{"n_experts": 96, "experts_per_token": 4, "normalize_top_k": true, "routed_scale": 2.5, "balance_bias": false, "n_kv_head": 1, "norm_place": "pre", "positions": "rope", "qk_norm": false, "grad_clip": 1.0, "doc_mask": true}
Below are experts of layer 3 (counted from 0) of a mixture-of-experts language model. Rows are named router (the router's row for the expert), gate (a neuron's input weights, with its number), up (a neuron's input weights, with its number) and show model dimensions 128-191. Each number is 128 + 24 x the weight over its row's rms, rounded and kept within 0 to 255.
After each expert's rows: a language model's description of what the expert responds to. This comes from a sample of Wikipedia text that the model never trained on.

# expert 50
router [148 176 137 101 150 137 111 153 107 159 112 113 138 149 118 135 154 123  82 143 119 129 130 148 162 158 121 162 113 112 121 113 134 115 167 137 121 182 125 109 143 116 116 147  86  84 101 141 123 178 147 130 120 100 121  83 148  83 175  72 158 148 136 128]
gate0 [115 113 132 102 134 102 113 113 125 122 102 139 126 133 133 154  84 147 138 131 212 138 130  97 109 117 178 130 120 171 146 118  68 132 110 166 139  78 109 128  80 134 109 131 137 181 165 103 120 130 119 154  95  87 168 144 131 162  99 118 113 110 131 122]
up0 [118 139 122 133 102  93 104  85 120 162 161 151 121 132 143 131 122 152 108 121 170 131 107  75 106 125 164 139 120 161 144 112  50 115 104 129 154 103 117 138 124 181 108 129 111 139 140 115 137  91 121 105 134 129 176 169 130 155 131 101 129 105 138 144]
Description: Table cell pipes. Pipe separators inside Wikipedia tables of sports squads, results and election figures, after numbers, row starts or labels like Turnout.

# expert 40
router [111 126 108 117 101 141 110 116 143 142 171 134  99 154 137 123 144 109 138 134 169  95 118  92 121 144 157 138 158 103  76 152  96 120 117 157 132  99 137 133 105 159 117 146 136 136 151 135 143  91 150 118 146 111 122 101 121 116 114 151 109 127 145 111]
gate0 [121 158 133 121 130 114 150 133 132 147 144 134 144 137 126 141 122 137 114  88 140 103 118 155 141 154 126 170  98 154 156 139 114 137 135  86 144 103 130 118 137 133 132 130  95 103 113 136 116 176 106 117 140  86 159 160  98 105 136 129 131 109 126 160]
up0 [125 152 144 107 116 137 127 144 167 114 156 134 117 131 118 120  99 124  84 132 113  91 152 144 156 158 122 105 156 123 159 115 106 147 108 101 132 102 138 133 141 124 114 109 125 141  78  68 151 135 122 150 118  99  98 104 102 156 109 145 169 147 182  90]
Description: Heading and label nouns. Nouns naming categories in titles, table headers and infobox fields, such as List, Award, Year, member, population, species.

# expert 53
router [151 165 106 137 109 166 139 136 106 161 135 102 131 128 108 133 145 106 100 127 112 123 157 135  95 145 122  97 178 147 143 132 102 179 150  84 132 133  85 144 129 138 136 120 128 150  82 112 125 127 127 162 112 127 112 171  88  82 115 143 101 165 113 154]
gate0 [125 131 156 121 151 117 102 127  83 160 136 130 146  92 153 117 109 135 140 165 141 117  99 124 137 128 147 116 133  73 156 135 121 116  98 117 120 115 129 110 145 142 135 166 119 135 118 194 163 151 110 130 130 100 133 120 149 142 158 138 177 145 100  91]
up0 [104 171 180 170 100 137 115 119 149 131  99 154 124 148 122 113 107 125 100 133 154 148 138 155 124 103  98 146 142 153 129 108 140 117 115 126  98 156 137  98 165  98 124  88 143 109 144 134  82 116 122 113 133 105  96 143  91 182 140 166 167 138  94 179]
Description: Table cell separators. Vertical bars between cells in wiki tables of sports results, filmographies and catalogs, plus some semicolons and colons in lists.

# expert 22
router [ 94 110 105 147  80  98 162  91  88 114 120 168 145 111 187  75 132 169 111 154 120 124 103  94 162 120 152 120 151 127 101 116 102 122  69 155 170 138 127 154 144 149 153 121 103  94 172 118 117 155 124  92 133 137 155 168 125 139 126 156 122 169 122 150]
gate0 [154 133 110 129 157 120 141 139 147 133  84  88 136 138 103 125 151 148 144  98 128 146 152 157 133 136  92 101 145 149 151 119 161  93 129 165 100 126 159 131 107  94 110 116 131  98 164 164 130 117 131 133 172 119 133 112 120 140 185 122 129  92 137 125]
up0 [134 112 129  95 136  88 122 159 130 106  96 112 148 122 108 104 146 120 122 117 145 104 114 161 120 172 146  98 110 142 109  39 128 156 130 103 113 132 156  88 116 144 157 154 113  94 141 117 134 141 119 126 173 114 124 122 184  86 133 121 121 100 156 140]
Description: Prepositions after verbs. Prepositions and linking verbs that introduce a complement after a verb or noun, especially with, plus including, against, to, received.

# expert 6
router [170  91 112  83 197 159 107 162 126 149 115 102 121 131 116 127  81 150 121 132 109 167  98 153 132 100 142 113 165 161  89 167 114  87  89 133 109 116 160 130 117 139 113 132  86 107 146 149 160 109 140 110 120 105  97 144 107 103 143 118 172  69 155 156]
gate0 [150 148 116 153 148  98 110 116 132  84 101 145 106  84 142 119 151 124 162 109 111 125 169 133 136 153  93 129 132 147 125 124 128 131 127 138 143 153 126 141 120  49 158 112 112 147 134 111 118 124 122 187 170 104 142 154 117 153 110 144 112 151 136 113]
up0 [148 155 122 127  95 119 132  58 149 117  96 125 128  82 131 146 108 112 103 136 122 120 124  89 164 124  88 127  86  95 134 142 152 149 143 117 112 139 112 118 158 141 155  83 154 113 119  88  85 119 139 141 152 173 127 177 121 133  70 152 134 114 135 137]
Description: Foreign name fragments. Middle word pieces inside non-English personal and place names, often in sports rosters and tables, such as Yak|ub, Jonha|ug|en, Krish|ak.

# expert 33
router [137  85 147  96 126 153 155 103 127  93 173 145 101 129  94 108 146 120 131 126 154 135 148 119 129  99  88 183 134 142 142 172 146 123 163 102 150 118 150 132 109 139  80 103 153 110 108 156 130 151 118 124 130 152 111 112 102  78 144 110 150  85 151 169]
gate0 [113 116 109 123 137 127 174 147 131 118  96 142 104 135 176 167 152 150 113 119 107 121 148 104  88 112 112  52 122 130 130 125 147 117 128 121  80  85  87  84 100 111 124 152 140 119 127 142 124 119 118  98 141 108 150 146 146 122 147 105 145  75 123 157]
up0 [104 176 152 179 113 113 136 145 125 158 124  82 149 156 142 107 144 111 135 144 156 156  98  98 132 126  84 102 139 122 152 121 146 118 111 139 155 148 120 156 140 151  97 122 108 123 155 101 180 106 126 148 101 118  76 121 153 110 127 168 115 146 115  85]
Description: Initials and name fragments. Periods after initials (J. S. Bach, F. T.) and middle pieces of names, codes or numbers, often in tables and lists.

# expert 8
router [142  94 139 101  78 103 121 122 172 110 137 142 179  90  77 128 133 154 103  93 153 108 118 124 164 114 161 109 136 159 134 113 100 112 137 114 162  88 131 106 100 151 140  97 133 101  91 161 149 188 116 119 130 146 134 119 138 159 141 139 149 114 121 139]
gate0 [117 127 127 190 161 134 148 120 124 144 124 128 140 140 169 130 116 121 138  93  96 139 158 142 156 103 113 133 125 152 102 133 151 114 128 105 146 153 114 127 129 103 146 110  91 150 167 107 127 124 172 115 120 155 139 117  87 138 130 114 118 104 117 103]
up0 [106 133 119 118  79 117 138 112 133 124  95 173 184 137 135 143 160 107 139 159  98 108 172 110  96 141 131 118 128 150 138  87 101 121 132 118 124 135  90 146 107 142 162 106  84 167 145 129 124  88 161 176 120 130 175 123  88 144 117 143 135 128 136 109]
Description: Function words, possessives. Auxiliaries, determiners and conjunctions like had, have, or, The, their, and 's after a noun, plus the 'the' piece in furthest.

# expert 32
router [ 59 134 121 106 156 107 148 139 150 133 100 120 101 106 165  83 118 134 123  95 156 158  78 113 152 129 151 172 107 121  87 116 104 128 121 179 104 106 129 139 124  98 161 113 114  97 106 121 154  55 148 144 145 103 161 115 132 175 126 121 144  94 105 100]
gate0 [137 125 117 154 151 122 134 145 107 149  88 150 131 116 123 189 124 145 170 181 109 117 119 151 133 171 149 149 134 134 145  94 161 129 151  83 109 100 143 160 101 106 125 138 101 142 140 126 137 173  99 160 149 148 129 196 137 109 139  86  99 113 162  91]
up0 [158 117 152 142  94 113 144 170 157 148 126 129 148 136 132 138  98 154 115 138  85 155 113 163 142 133 172 120 144  85 141 122 156 128 164  98 126 125 122 117 128  79 148 133 135 187 133 155  73  88 130 159 137 175 102 145 146 151 124  92 127 138 108 170]
Description: Common head nouns. Common nouns heading a noun phrase after the, a or his, such as company, film, album, father, club, firm.

# expert 20
router [162 137 120 133 105 126 138 119 168 137 165 163 171 116 102 141 135 100 169  91 148 120 136 157 122 100 147  95 127 169 154 104 140 147 133 184 122 145 133 165 132 125 139  94 122 149 133 178 126 141  85 159 150 125  81 133 143 135  98 119 109 116  86 109]
gate0 [ 86 117 109 154 128 150  91 110 145  95  97 126 114 129  86 141 136 128 122 225 149 118 152 162 115 125 172 125  93 118 187 112  96 162  96 146 140 145 117  90 119 154 161 142 103 144 129 121 111 142 149  80 137 140 128 116 149 126 127 115 120 145 131  91]
up0 [125 127 125 105 101 133 108 156 137 180 149 103 132 131 124 155  96 142 147 119 120  90 121 102 133 130 128 127 128 109 107 119 154 121 186 156 128 145 131 184 160 117 132 127 109  91 120  84 144  96 141 134  92 116 116 139 103 103 133 149 118 145 118 100]
Description: Determiners and possessives. Articles and possessive pronouns opening a noun phrase after a preposition or period, such as the, a, his, their, its, and possessive 's.

# expert 9
router [135 132 117 128 106 130 101 110 132 147 151 100 143 159 111 106 139 137 160 104 154 115 141 111 141 133 183 123 127  94 109 152  92 161  99 127 101 135 172  99 162 106 163  88 155 107 185 134 113 125 111 148  85 103 109  95 133 134 123 169  90 107 148 134]
gate0 [106 122 136 129 112 134 147 150  99 152 148 148 115 121 157 120 142 108 167 110 121 115 147 125 110  96 105 181 164 126  87 118  98  88 101 128 126  77 135 125 143 108 117 160 106 123 113 113 112 140  87  95 111 130 108 104 120 152 107 131 153 107 129 134]
up0 [ 84 136 109 127 123  79 158  86 110 119 118 125 136  90 126 200 135 128 135 140 139 128 114 154 119 142 123 112  94 147 133 163 145 119 113 161 113 139 149 155  62 147 180 137 122 147 124 143 123 120 141 157 144 141 141 114 164 130 142 160  82 121 109 123]
Description: List hyphens, word-initial capitals. Hyphens starting infobox and taxonomy list lines (- Kingdom:, - Population:), plus capital-letter word starts like S, K, Er.

# expert 52
router [132 129 104 113 114  80  87 116 118 113 138  99 129 144 113 179 139 103 139 138 105 135 115  96 171 140  89 112  93 134 136 120 155 119 159 158 142 124 120 149 110 101 131 169 100 128 139 143 130 129 106 105  94 120 149 126 100 109 139 168 118 105 123 176]
gate0 [134 178 145 112 107 152 119 145  98 124  98 160 143 108 127 143  97 197 109 130 130  91 127 115  95 138  92 142 121 144 134  97 114 159 138 166 141 143 135 112 130 118 120 136 118 143 121 112 125 148 127 156 128 124 131 153 140 145 167 124 146 134 118 124]
up0 [127 112 137  73 141 167 142 134 129 134 135 152 133 120 131 115 102 143 132 144 114 119 141 139 111 113 131 140 131 114 107 113 125 131 157 131 152 190 123  96 142 101 139 129 153 201 112 122 139  87 130 135 136  93 119 124 144 108 155  92 160 137 106 117]
Description: Section heading words. Words inside or right after section headings, such as life in Personal life, also in See also, Bibliography, plus table separator rows.

# expert 0
router [ 79 175 145 164 134 143 144 151 111  96 116 132 144 141 156  71 118 113 122 107 109 135 126  81 116 103 134 160 144 101 144 144 111 138 124 168  92 152  91 167 154 109 144 136 100  95 146 109 121 123 137 115 147 103 157 152 136 118 163 156 108 128  79 153]
gate0 [120 106 146 125  78 109 129 129 129 130 125 130 114 120 152 128 111 128 142 112 117 142  95 108 132 156 141 163 125 170 128  83 112 179 138 114 124 147 152 108 134  93 137 108 141 136 137 131 115 113 104  98 150 110 118 113 127  96 135 137 169 143 146 111]
up0 [125 116 128 122  88 106 172 139 129  87 183 140 158 107 156  99 138 115 128 143 154 189 151 137 141 147 116 179 147 176 109 119 137 135 122 119 134 141  99 131 136 109 113  81 151 154 161 125 136 155 161 132 103 106  98 134 161 131 108 153 154 133 145 162]
Description: Abstract institutional nouns. Abstract or institutional nouns after "the" or a possessive, often before "of", such as government, development, production, administration.

# expert 5
router [171 160 107 176 128 158 167 132 134 128 112 121 136 127 116 124 133 117 120 160 119 122 168 108 114 141 123 114 126 107 169 107 153 117  81 110 133 169 143 145 128 116 102 101 126 132 153 151 110 154 118 151 102 117 136 170 116 103 132 127  96 138 150  83]
gate0 [111  79 173 125 103 104 127 136 185 127 181  84 137 132 128 106 121 149  76 117 132 149 123 167 151 123 145 151 139 128 123 213 149 138 136 124  99 146 102 115 137 135 105  80 129 121 145 130 160 154 142 118 108 152 150 125 106 102 138 125 152 123 145  90]
up0 [ 90 124 136 125  83 107 140  97 111 148 139 148 154 112 101 102  86 141 117  77 162 111 112 115 172 150 155 157 158 142 124 114 103 111  95 130 123  81 158 111 177 166 137 147 145 156 132  87 148 123 124 136 107 134 141 117 130 129 149 176  75 115  88 126]
Description: Past-tense action verbs. Action verbs in narrative prose, often after to, was or he, such as took, made, won, began, plus single digits 5–10 and dashes.

# expert 60
router [126 155 161 119 130 119 106 106 160 152 156 132 116 125 106 138 133 145 126 137 157 125 116 130 136  97 153 143 138 152 127 179  81 154 101 164  92 127 147  80 155 165 107 176 126  86 124  81 123 109 120 111 132  97 106 123 134  92 128 122 141  93 157 103]
gate0 [ 96 112 191 150 113 135 147 128 104 126 110 131 127 131 156 100 107  90 103  65  84 142 188 139 106 122 150 153 142 132 149 121 136 126 117 149 124  92 116 137 118 105 164 171 140 201  95 173 160  94 153 127 145 109 118 106 140 108 185 149 147 126  89  95]
up0 [105  80 156 148 108 121 100  95 171 114 153 102 122 115 151 136 111 110 118 116 130 159 126 132 198 135 182 113 134 163  98 144 126 117 119 116 139  97 108  88 129 151 134 110 161 156 142 150 155 107  98 126 159 117 112 153 129 166 125 138 105 135 137 124]
Description: Infobox field labels. Infobox field names after a bullet and coordinate symbols, such as Location, Born, Coordinates, Country, °, ″, W.

# expert 54
router [115 164  95 120  94 106  77 114 137 138 135 127 144 111 143 133 158 168 143 103 138 141 106 114  91 104 147 145 168 153 114 118 108 104 160 144 131  97 155 122 115 110 114  83 120 121 133  96 146 153  92 103 114 148 123  76 154 103 125 139 129 115 128 125]
gate0 [123 102 107 108 148  81 114 121  82 133 122 154 124 140 119 123 133 154 127 149 112 131  92 130 119 142 134 115 134 105 116 140 165 152  92 111  80 134  87 102 148  98 161 124 114 156 163 131 148 116  91 106 174 135 142 123 174 162 165  93 151 123 132 108]
up0 [143 111 121 143 143 150 173 121 126 154 155 144 117 111 118 157 132 121 160 111 166 118 132 102 137 145 125 123 104 145 128  78 139 114 161 139 135 132  90 162 133 139 122 131 137 131 126 149  76 143 142 177 131  97 121 161  98 125  94 127 130 127 150 123]
Description: Scores, numerals, codes. Small numerals, hyphens between football match scores, Roman numerals and country codes in tables and results, such as 0-0, III, BRA.